Below are experts of layer 9 (counted from 0) of a mixture-of-experts language model. Rows are named router (the router's row for the expert), down (a neuron's output weights, with its number) and show model dimensions 240-319. Each number is 128 + 32 x the weight over its row's rms, rounded and kept within 0 to 255. Numbers have three digits each.
After each expert's rows: "raises" lists some tokens whose logits its average output raises strongly, later layers aside. This comes from a sample of Wikipedia text that the model never trained on.

# expert 4
router:114168158142103129118114169169152177092143167122081080119094146105169099170129132117123100101078130141102120144124077122094098176043101151138138153131166118144130150136136085140126126173141073125119145110101120171108046128070117089180167204
down2:110120120113139148111114142139144098138104067117141157120111141089141114112120175114160100142101100138177144144100150096108102135132120078084005101076144030129155143135139104023112146096109130105133141067122149147119118130100149084091121113
down3:122154094127113153086121163115113135161127104139119073094128193152106104130142137080206135117086137114113130095118177037079131080255190215049113150163151097117115107118130064060173123158119092045122104109155122145161152094118139159150117204
down4:112177151057112121171170150102143164134147146130188093083171094161121144090130102179085099139181123077124100104163164109088135100113107143116115088140181159089112070067106136127054167135085114089128137140130112124154146127116122142055158131
down5:100138095096183171116158163191114170091130157096151122103106084104175132157123113090161143125118182139132096112136147115186122115156097126149112110104123160101150181143183133154187118066156148085137113119089126164068113085113174122105129103
down6:162128110133130183132093133154113138185086163174139100114139097044090183127156106142054165120135106065149145111113185196111119080078207111157151099130083170167147065123083130147143117093120110098158132137158163133086144056118140152091098078
down7:125089098167117168139167116133073083151116136113148115166141096120089107140198136135099134171136151134128124132178166140178120118000094113111107128095130099133075120133124117162115112127100158131114145071112080119122110129121149110140137147
down8:081174114130167141133123117149140046146118102163169183137112148170123107098200069089167143172120172175124129073159173137155173093055131158096141193194138126101098106136069168086206142151109107115098096171153115142172145149112087105146120169
down9:163110123134134106086121141110142172139096144135128192133166131175127099181066135113172094134143133135100183109121187128120117081121108094084146159177143172166102117122125129159112158085078127137131149103145111103114121117164175108047138117
down10:109132086187097166087163068161110144084137117132094161065099152123100131153128069128126121121115154084127063115124107153149085112112137126090155132158140171132149105151084152112167129109143156070169154145125144136110090101128105107199184116
down11:096078170114108161175114101100146131159163172218120146159088107159099084082115060182100100168107110208116089157134155118100114142214136092110140186152129101142164142159110168167173146123125148174114099139132144108168092152130211144169080172
down12:179102116176165076158107147137173131056112128158094142103137145140099083181181126124086090103177158214119155093148132146139105153070181133086105057213147144155152135102167141155122126114138120169141108094088128130167149160121119151136095119
down13:111194124125118105120090170108127082114170151164195129136125083073151148101093065145118129088115116152095084135158097121118120137000177130124130117109069074166135110149180146093140133145164137140069118102112118136154146058116145137154123126
down14:087146139143112083103111078177152045161109121121123180105112102130121164136150159131102141125070113123161111145094110088124138102038146112175142170212147119116117150062172104163151153157125148093128129074084099194100182143125162090102151046
down15:170122164162149126119073146139122198170162197070101163119172149119114097170131115156145137070165098135112086154130140129158136081111135123132130141115135171131072084138136084128106059136135131107093112122090173073129128092166125100133150131
down16:121091132093138147140171087099078123101169124142137190094099109080131140135107124167136148091163116185095160189083146204148084079149127163114145084134131169095130127113117094098142129100155123135135101064136111102109142124123115101138122121
raises: "The", "O", "H", "A"

# expert 1
router:200120146088125099081074126066144142114103129063128171159090162122196197120138144104108117152109086131130155115153108163150140105078127127094175044182151129149136169160114135120147191149116144181097135158144120131149115123098165070141138143
down2:150121102108136111174128207074156127124124096129132092093140089150133176162195189141178136105124129148162054144101094150170119142159126093139140109156163077117101144095094166042133143108070124108097143138081098157119160086167106193095061150
down3:150148096166125128135111123104119105110138098125187124145119135129137089223115170126095085045151087144138148079136071143132124118166162081110181176092137153083096175074115113168170132108107167153108102119164147135138119149167091113133103097
down4:101147103150124098081147140158163146083135123100135127135072117147138098134130118076104156154164166085122084139117066117133137094114134159125104099096123116131080124078141133153120067089140144044062059137128115067124113179100161173099133156
down5:093121093143138135139130160134123183159137084133143136157135132111134112164109116145128140156122140135089156126087095080149158147255135080100173079137139112181159144126168156105142098122146108132132096133158134100137146139154185089162102102
down6:125142120096171143171135164094131163116112099066186145116144028171173135135166125137104117144118089109054140157182132194091128089108150047102173053174112128125102162134084165128170168117085116142120153087103153149204145183162111136115167075
down7:090139151109080132153125119156132149136067136089166160109121108088143110135171197105132131198190125112120078079118202117110132106169149175032132158162088173147199113151107112124159119169134118091131078091125125098124052091167110142064148121
down8:160175158137107141140110124161100158197112114159115089107125079118142155069104136170091138118128105120152139114168127160101146185226146166132147185122103110133152183174178100098178108132185155109161108115105164120102143143143139127125138077
down9:172158184136117160085158103087092108160098134160114061129111090158078175162112108108159110140118120111119070124159094132111121190082180142150152122127115108121124144142141120120065161151145138110163117128116154158156054137179147134137157237
down10:189160105070128155114134083097091162175125147082133133095155119064087145131119088104132182129141129090179157146142165128175135112166148180131122109137048119085068117091124113174119142125102074071072163111160154094126075104169134145108110069
down11:074137108103093156162125104084128113096065100135130117141104122142122116134168145084130094160134124098171133147137161092180082139133137081108094131135065119128165130129104121147074100116094157124177081058152098089130182126143157154137138199
down12:110182178166087152107193161132170146083173136127150123208102130118144161098094124064066160064165142149103127135163120174109148156123159114184133119095071118099112156113105091165094108211136126136087109114157095123154089083158123133201089129
down13:116080151151134119162140083130040197122079140161148128097118148132162064091071156152165129123210197099081171174170100132112078127132174083112074117164136185151117064127171133113118114143121098142162123147133153109108097138171064114177139099
down14:098099174109222145146045154128100082138111128111173157108111168114135080033158084105107083136121075126112154149198088100111133118091149113067169123121100154162126148136155177163113093126096148126133075144139211087124089168125118097091052219
down15:106075121146136039120060143129130062162071144155086154121097122130114119107173101103092109155117076176073145131100126105163091178121097080105144183091084149141159115121157147119077158167105092164134179139087087130087123126112103080122130105
down16:137179107142133123161087121138113107163146138079100159113123115178198146211124102105091183069186149119133124171161119117132139136178071133133148079113074155102078076140094152137166073121124078126155128147174155140152102140159079175170061163
raises: " |", ".", "2"

# expert 2
router:156113174111093102155121134050093097104137145105068145146148125100135145135080091114092136169112119105128112096132114093123136102083091096092155151234123084127068153147127154110157129117073093170084169179110115182095117138107156105109110160
down0:147133165087146124156121122159147143089151187130153131103164098082136138126078085124118109113093106149088164116095136140146176129105189107114155161001154123089157137093162071146137100153119112165096142199102177147173056130139097140150130112
down1:218136070113122061106093106160172154150112157126107094125114137099118116077189114145138075178145143109131133185133143169154143116000130112146161064112097124109116105084134126123138124133180174147170123161098178140112107161127051169109102116
down2:093099174128133158108101152106128151096126161101117137130172103100184158140078071102097144124142174123107130101108157129134166193090091163102165066097097108115107147146176134146123150153148135135085116159144166131100137151144098155073108143
down3:140159094144099118099073062109136116122155170129141154084167098144147120188119103111167143152118130111120153054144142092194147055012157155135112073118111112131112175148146184072090146161157116090112102076111106100190111194107106147116082132
down4:157079149124145101094165157088088151098116077119131128168147117161153171155197149071171146132114114108139126123090119116131147104000110135107103114099158155181161039120100110182075150123128165126148163153117147154115113095132084109153164117
down5:145148165196105151120115115120155105140081150108141084096117130125098119095126164119119117131157107082102144177117111173141123182113168160202108140071114141129172168136101108089131117147111110129124169128142160113132136181138118174094154176
down6:095101125115117112096104103100099147142094150124135197119143133145118182135111150178168131194112176159104099126120109085127137070079150105095102141120098168142158086116088125145098166153098046138120102100129176160161200167125138183131164111
down7:060141095112072128116127138146160162151146102114165119159090121073172094109099156128171130146194113168077124101141121106143156174197216096036099085181175142174104117137109120131193156167121161136146143124145169093060150139163130165135081092
down8:113176155101100167145110141131165136110141116143123123111065157117156114119134128095148093143090153161088132153132143091176125113058123104106146113128158149141119145090122158208092106111166161157130108182072072157139109115171172169119144118
down9:138129071140195110144152116174091160167141125193154175131101131098143173109133113143116144145148132122140154163116115116124129121129079120107119148103115107134142083145128134177151189085078096125138138171162146129140113116145116119118121132
down10:124164154112119165092096143152176115165138115056104154183101160125105088124132128174174150128083122116141046126054131155131183121058138089099095143163131153107182167141121122141120130121111124142134109166148179073111124123060127162157086158
down11:104192107110116175118161185128122130153139129143157093107142097140148127101163135072151133117125128174136104126115115118128182100130136109147119180135190202112106162156186143145110115134111085136140149106188178128131175138120100126103106108
down12:118165119135074120126116143205119142122118069129087101152156127126119115171069145121124128098100168088161075105099122215125136125126177118083108193124084089177114155038085123186078113108134108152147145163109133164159124084152116142154136098
down13:118185109156157081130070169110130112069101099065141096116112151144105148114171036148106148158152130155102167123081171155210132102172128140100111091144129093097140138111110085109093108141129117136160078135118128129165113177139178140095113156
down14:132098129105154146089149117122204082043106109123158159169189110117186135173130120112102143124133159125132126111109134078134192105145081077117164114172114122101125101109067149160066115109164153118132105180130129166099145169144155125073131143
raises: "hem", "sburg", "spite", "arch", "ér"

# expert 14
router:103110154156086153101150136169150144132118148143112157068105124072119132160119113164158152118106107146143120122100114157128066128040067146130174159139115154154159133108122091093089145125103099085197100087072174118075070139096105143143171201
down2:147136200103075125141159138117139173134085046113190229143086088147103130100067100168124122127162113076146078176102127130098130121205164083118146167101142149106118126150120115123161114098095116144128101143105151131127121167137134156106155197
down3:113116067080120123143129148160098156143095139111103106128172142073133155114132116154142151179122139137148124165155115121074100074255153116148102142164158140117132188151138197062112072106156112060087119135123111094172115101133187093131090149
down4:122140093135134100171136130117131117087087128090133168106141120187087142193131101098095138107120110149084115182113125183142090138050098166141087097124234108144136179082158133143165133105139104107132113110143106138131116122069136105165103084
down5:105116069126077129148076090134219188135123148143089100160105165091124166094190114090133175098128142104079120137141046056113174117113098145069114093109119132124152126124153125065151101106097150084120123139115112104143151146176156132096150183
down6:175137109193125101137141147122144139096135100090064172071130113117158153164168140128159150099155201116142175077136136160165143122060115187121131134127116154134069120163125117095156118106126075065084125117056157065147113170169163181133078117
down7:124125097110090159167101146151092175167142088154114187117122071110211113158115145129088096102185069161149136163165091093101121145138131041084134112157118107086099152151102125176159130140120194165110161125075174134146150150111162105128127127
down8:169125143093135099198106078143168136141149112090140144050105122159081100087162117159136088128100136117143140091195094153168159109184152135156218129144148101135161101154104115061103105154148132172075117100070157120127122136146105134158154129
down9:092211106075127166160169126118122135140159121145109154169156091105144105159160174155155161107112132108125138144101168127139103157104084115149094131122191118109127100055115140134104126153186167081137120079139129129143150182109152121076085154
down10:144118130127099121183036097105102220117133132130194101081128065093115127116181095146111150150148140218101111090166108174123082129135139132158107128098124088140168165096134133120139165158162119103168108081109054131114103073116126148136134093
down11:113135179115208160085095093083175106092130109130113144126134153149142098124056115134102093156164131148164227143119081075149073140163110147125165082152137156189110132136055103103103056113165138085097148108120130154113152149123092094168140117
down12:149157156188095112132140119124135190115117112134120096056160104090134136116110105129123138124151079134116149154102090175103124182255148137123145168119115122134107141203134090133179157178114137160081138163188184114128098105091153102114134158
down13:158138121137175154176127146108078168113134165129139095091108152100163164133048161106082158124131119212120091123147160108097061128109147145130120129135130135089114071116123081151136112164099093123075086091138097078174117117097109110166186131
down14:104142159089142134125104117145234084189153111088078150187146125105136122166137164150119108155187116181099110122079083162115167151171118113080129124161125083176091118130156122088138128152156143110146122133199130099066137170195177107125097088
down15:169104150086180109138161145145096129128122196113130092156153125103145159125120101109113057153144158128112167065099084141120126186115098172173105130143154139094120123179118117148192155164158093121101083137176066142128107101114119096205115133
down16:123178082166147127099132136105160081055109128190132082088144103143125149169149126093153119113140145120116135096145121125121095151101108113091140069123092174110058140144113144127080095177127119178105183072103158192162141124173124139113097149
raises: "\n", " |", "===", "^{", "|", " ("

# expert 8
router:145121113095137147120098095081118160056098126096100202110074100153195151151141116127114103153087124136126151161137133143172112178062059095148136101162118069153127184141123152147183136122115141106053094146164126105148121115114115107100152190
down2:142137146104048136175108123119120142135126116130124138138148123128108081133151149121113115192068118078160133137139096103104123063084151122209197160142127108175096094119107151084089147138175062144137071108096175150126115140080144091152165085
down3:093063125124150128124134085122164178152149089117080137133136154170158120156126141093159176085142119105162119095169173111114173084022169098132157178143066168126152100120128099129149190098084067129103127118145111091143129106133118132144144174
down4:137153182098160185134077047078141132134074103135107172139126129176166120087117097112154102131151043137155132114130123141088134137090111176096097149144116119147130132108175129134138125143082156068183147102186120146132143119153071105160109103
down5:127060158123125123147103159089149107101105049090092170165134137138143124184143117083125171079205137120148154161161094151128082111156110098072127118166107106143107131134115114128111152091085115104091177121143164081126146118126039108103107125
down6:107165046099205093148108155137114121126162171111104145095125140120115199125159101130170138152149131110064114114168143154077109184202107102110162111128110115120119108113068132088136094114091184079185174141159116163138097184116143154123122172
down7:176153194148150100161157139106147101085102147113077148133123118123104139070195105106086120129131125134098137066148099098119112149064065110104102095069127100146210143105070154171110158109179086127124131094050131122156119147131110132091179149
down8:114115088088153115110179158138111108121164137102173111152081075107122164125186120164160116106104094126092109174140127119139188149073105193147143123173118180138109146078117093173131171098160079100138144146161115125122083094158166126110156154
down9:095187148121105141174157107060189110203130125145116137144158088146172154180137148122173152086108157145135190165085190123112093135087081132126119116106125144172107122086087107147150139132181139116107066153117114118158144156143158064115145117
down10:094138087097151169160147100151160152091148150176148049104196129118103144098145120130112102112086165133114127154122180099183143170089131115112182142135129108143075127137085128171198101165155144164105127106113078050146100090127166120103120187
down11:127159092152074068148097094177165120154116200076146132125105167146132128093114125113105161101153099145032131174169186133169203125107147127154131149157100132106042125129115121187158108157104159112176153137114093088114131163136149184137076156
down12:119149134118071131055107061185090166103128121164099118140207175126101057154164137149091118110111122114110128042084166087210120145130152164170143205126079145138131092185108131213108114132095105194088140096137149099171098066137054142168142139
down13:148131154161138132110106148130088096204085157044108159164146143130080157066191153093130148104089161085129114145107111139169124075211143108142107158112058137115160097132095194135082153110066159115078151143173195111122056142177175128170091161
down14:117126129116096126170142155096116105149081163134133139120182063091147119163132185138134090144140137130132088117110166121088172138177086146112103030120101136126168093143101134158136117124166122090079156100130115197132104046137164172131154049
down15:164129072120145109127127087143143152175114183109206161115126092174102126150203124115144110083121060149125121128123129069168141121176084055125113133153113095090204148131105154130083169167179104095100150116163118138118128148125166119149140147
down16:132164166089154060152090156082147166147100084146145099095181124100101096114109119144122074138128060114157125124124089113178126120068131142095144149188115136066078116147161112117103151122067105088182042065162166170117173045134095169109134101
raises: "1", "4", "3", "2", "5", "0"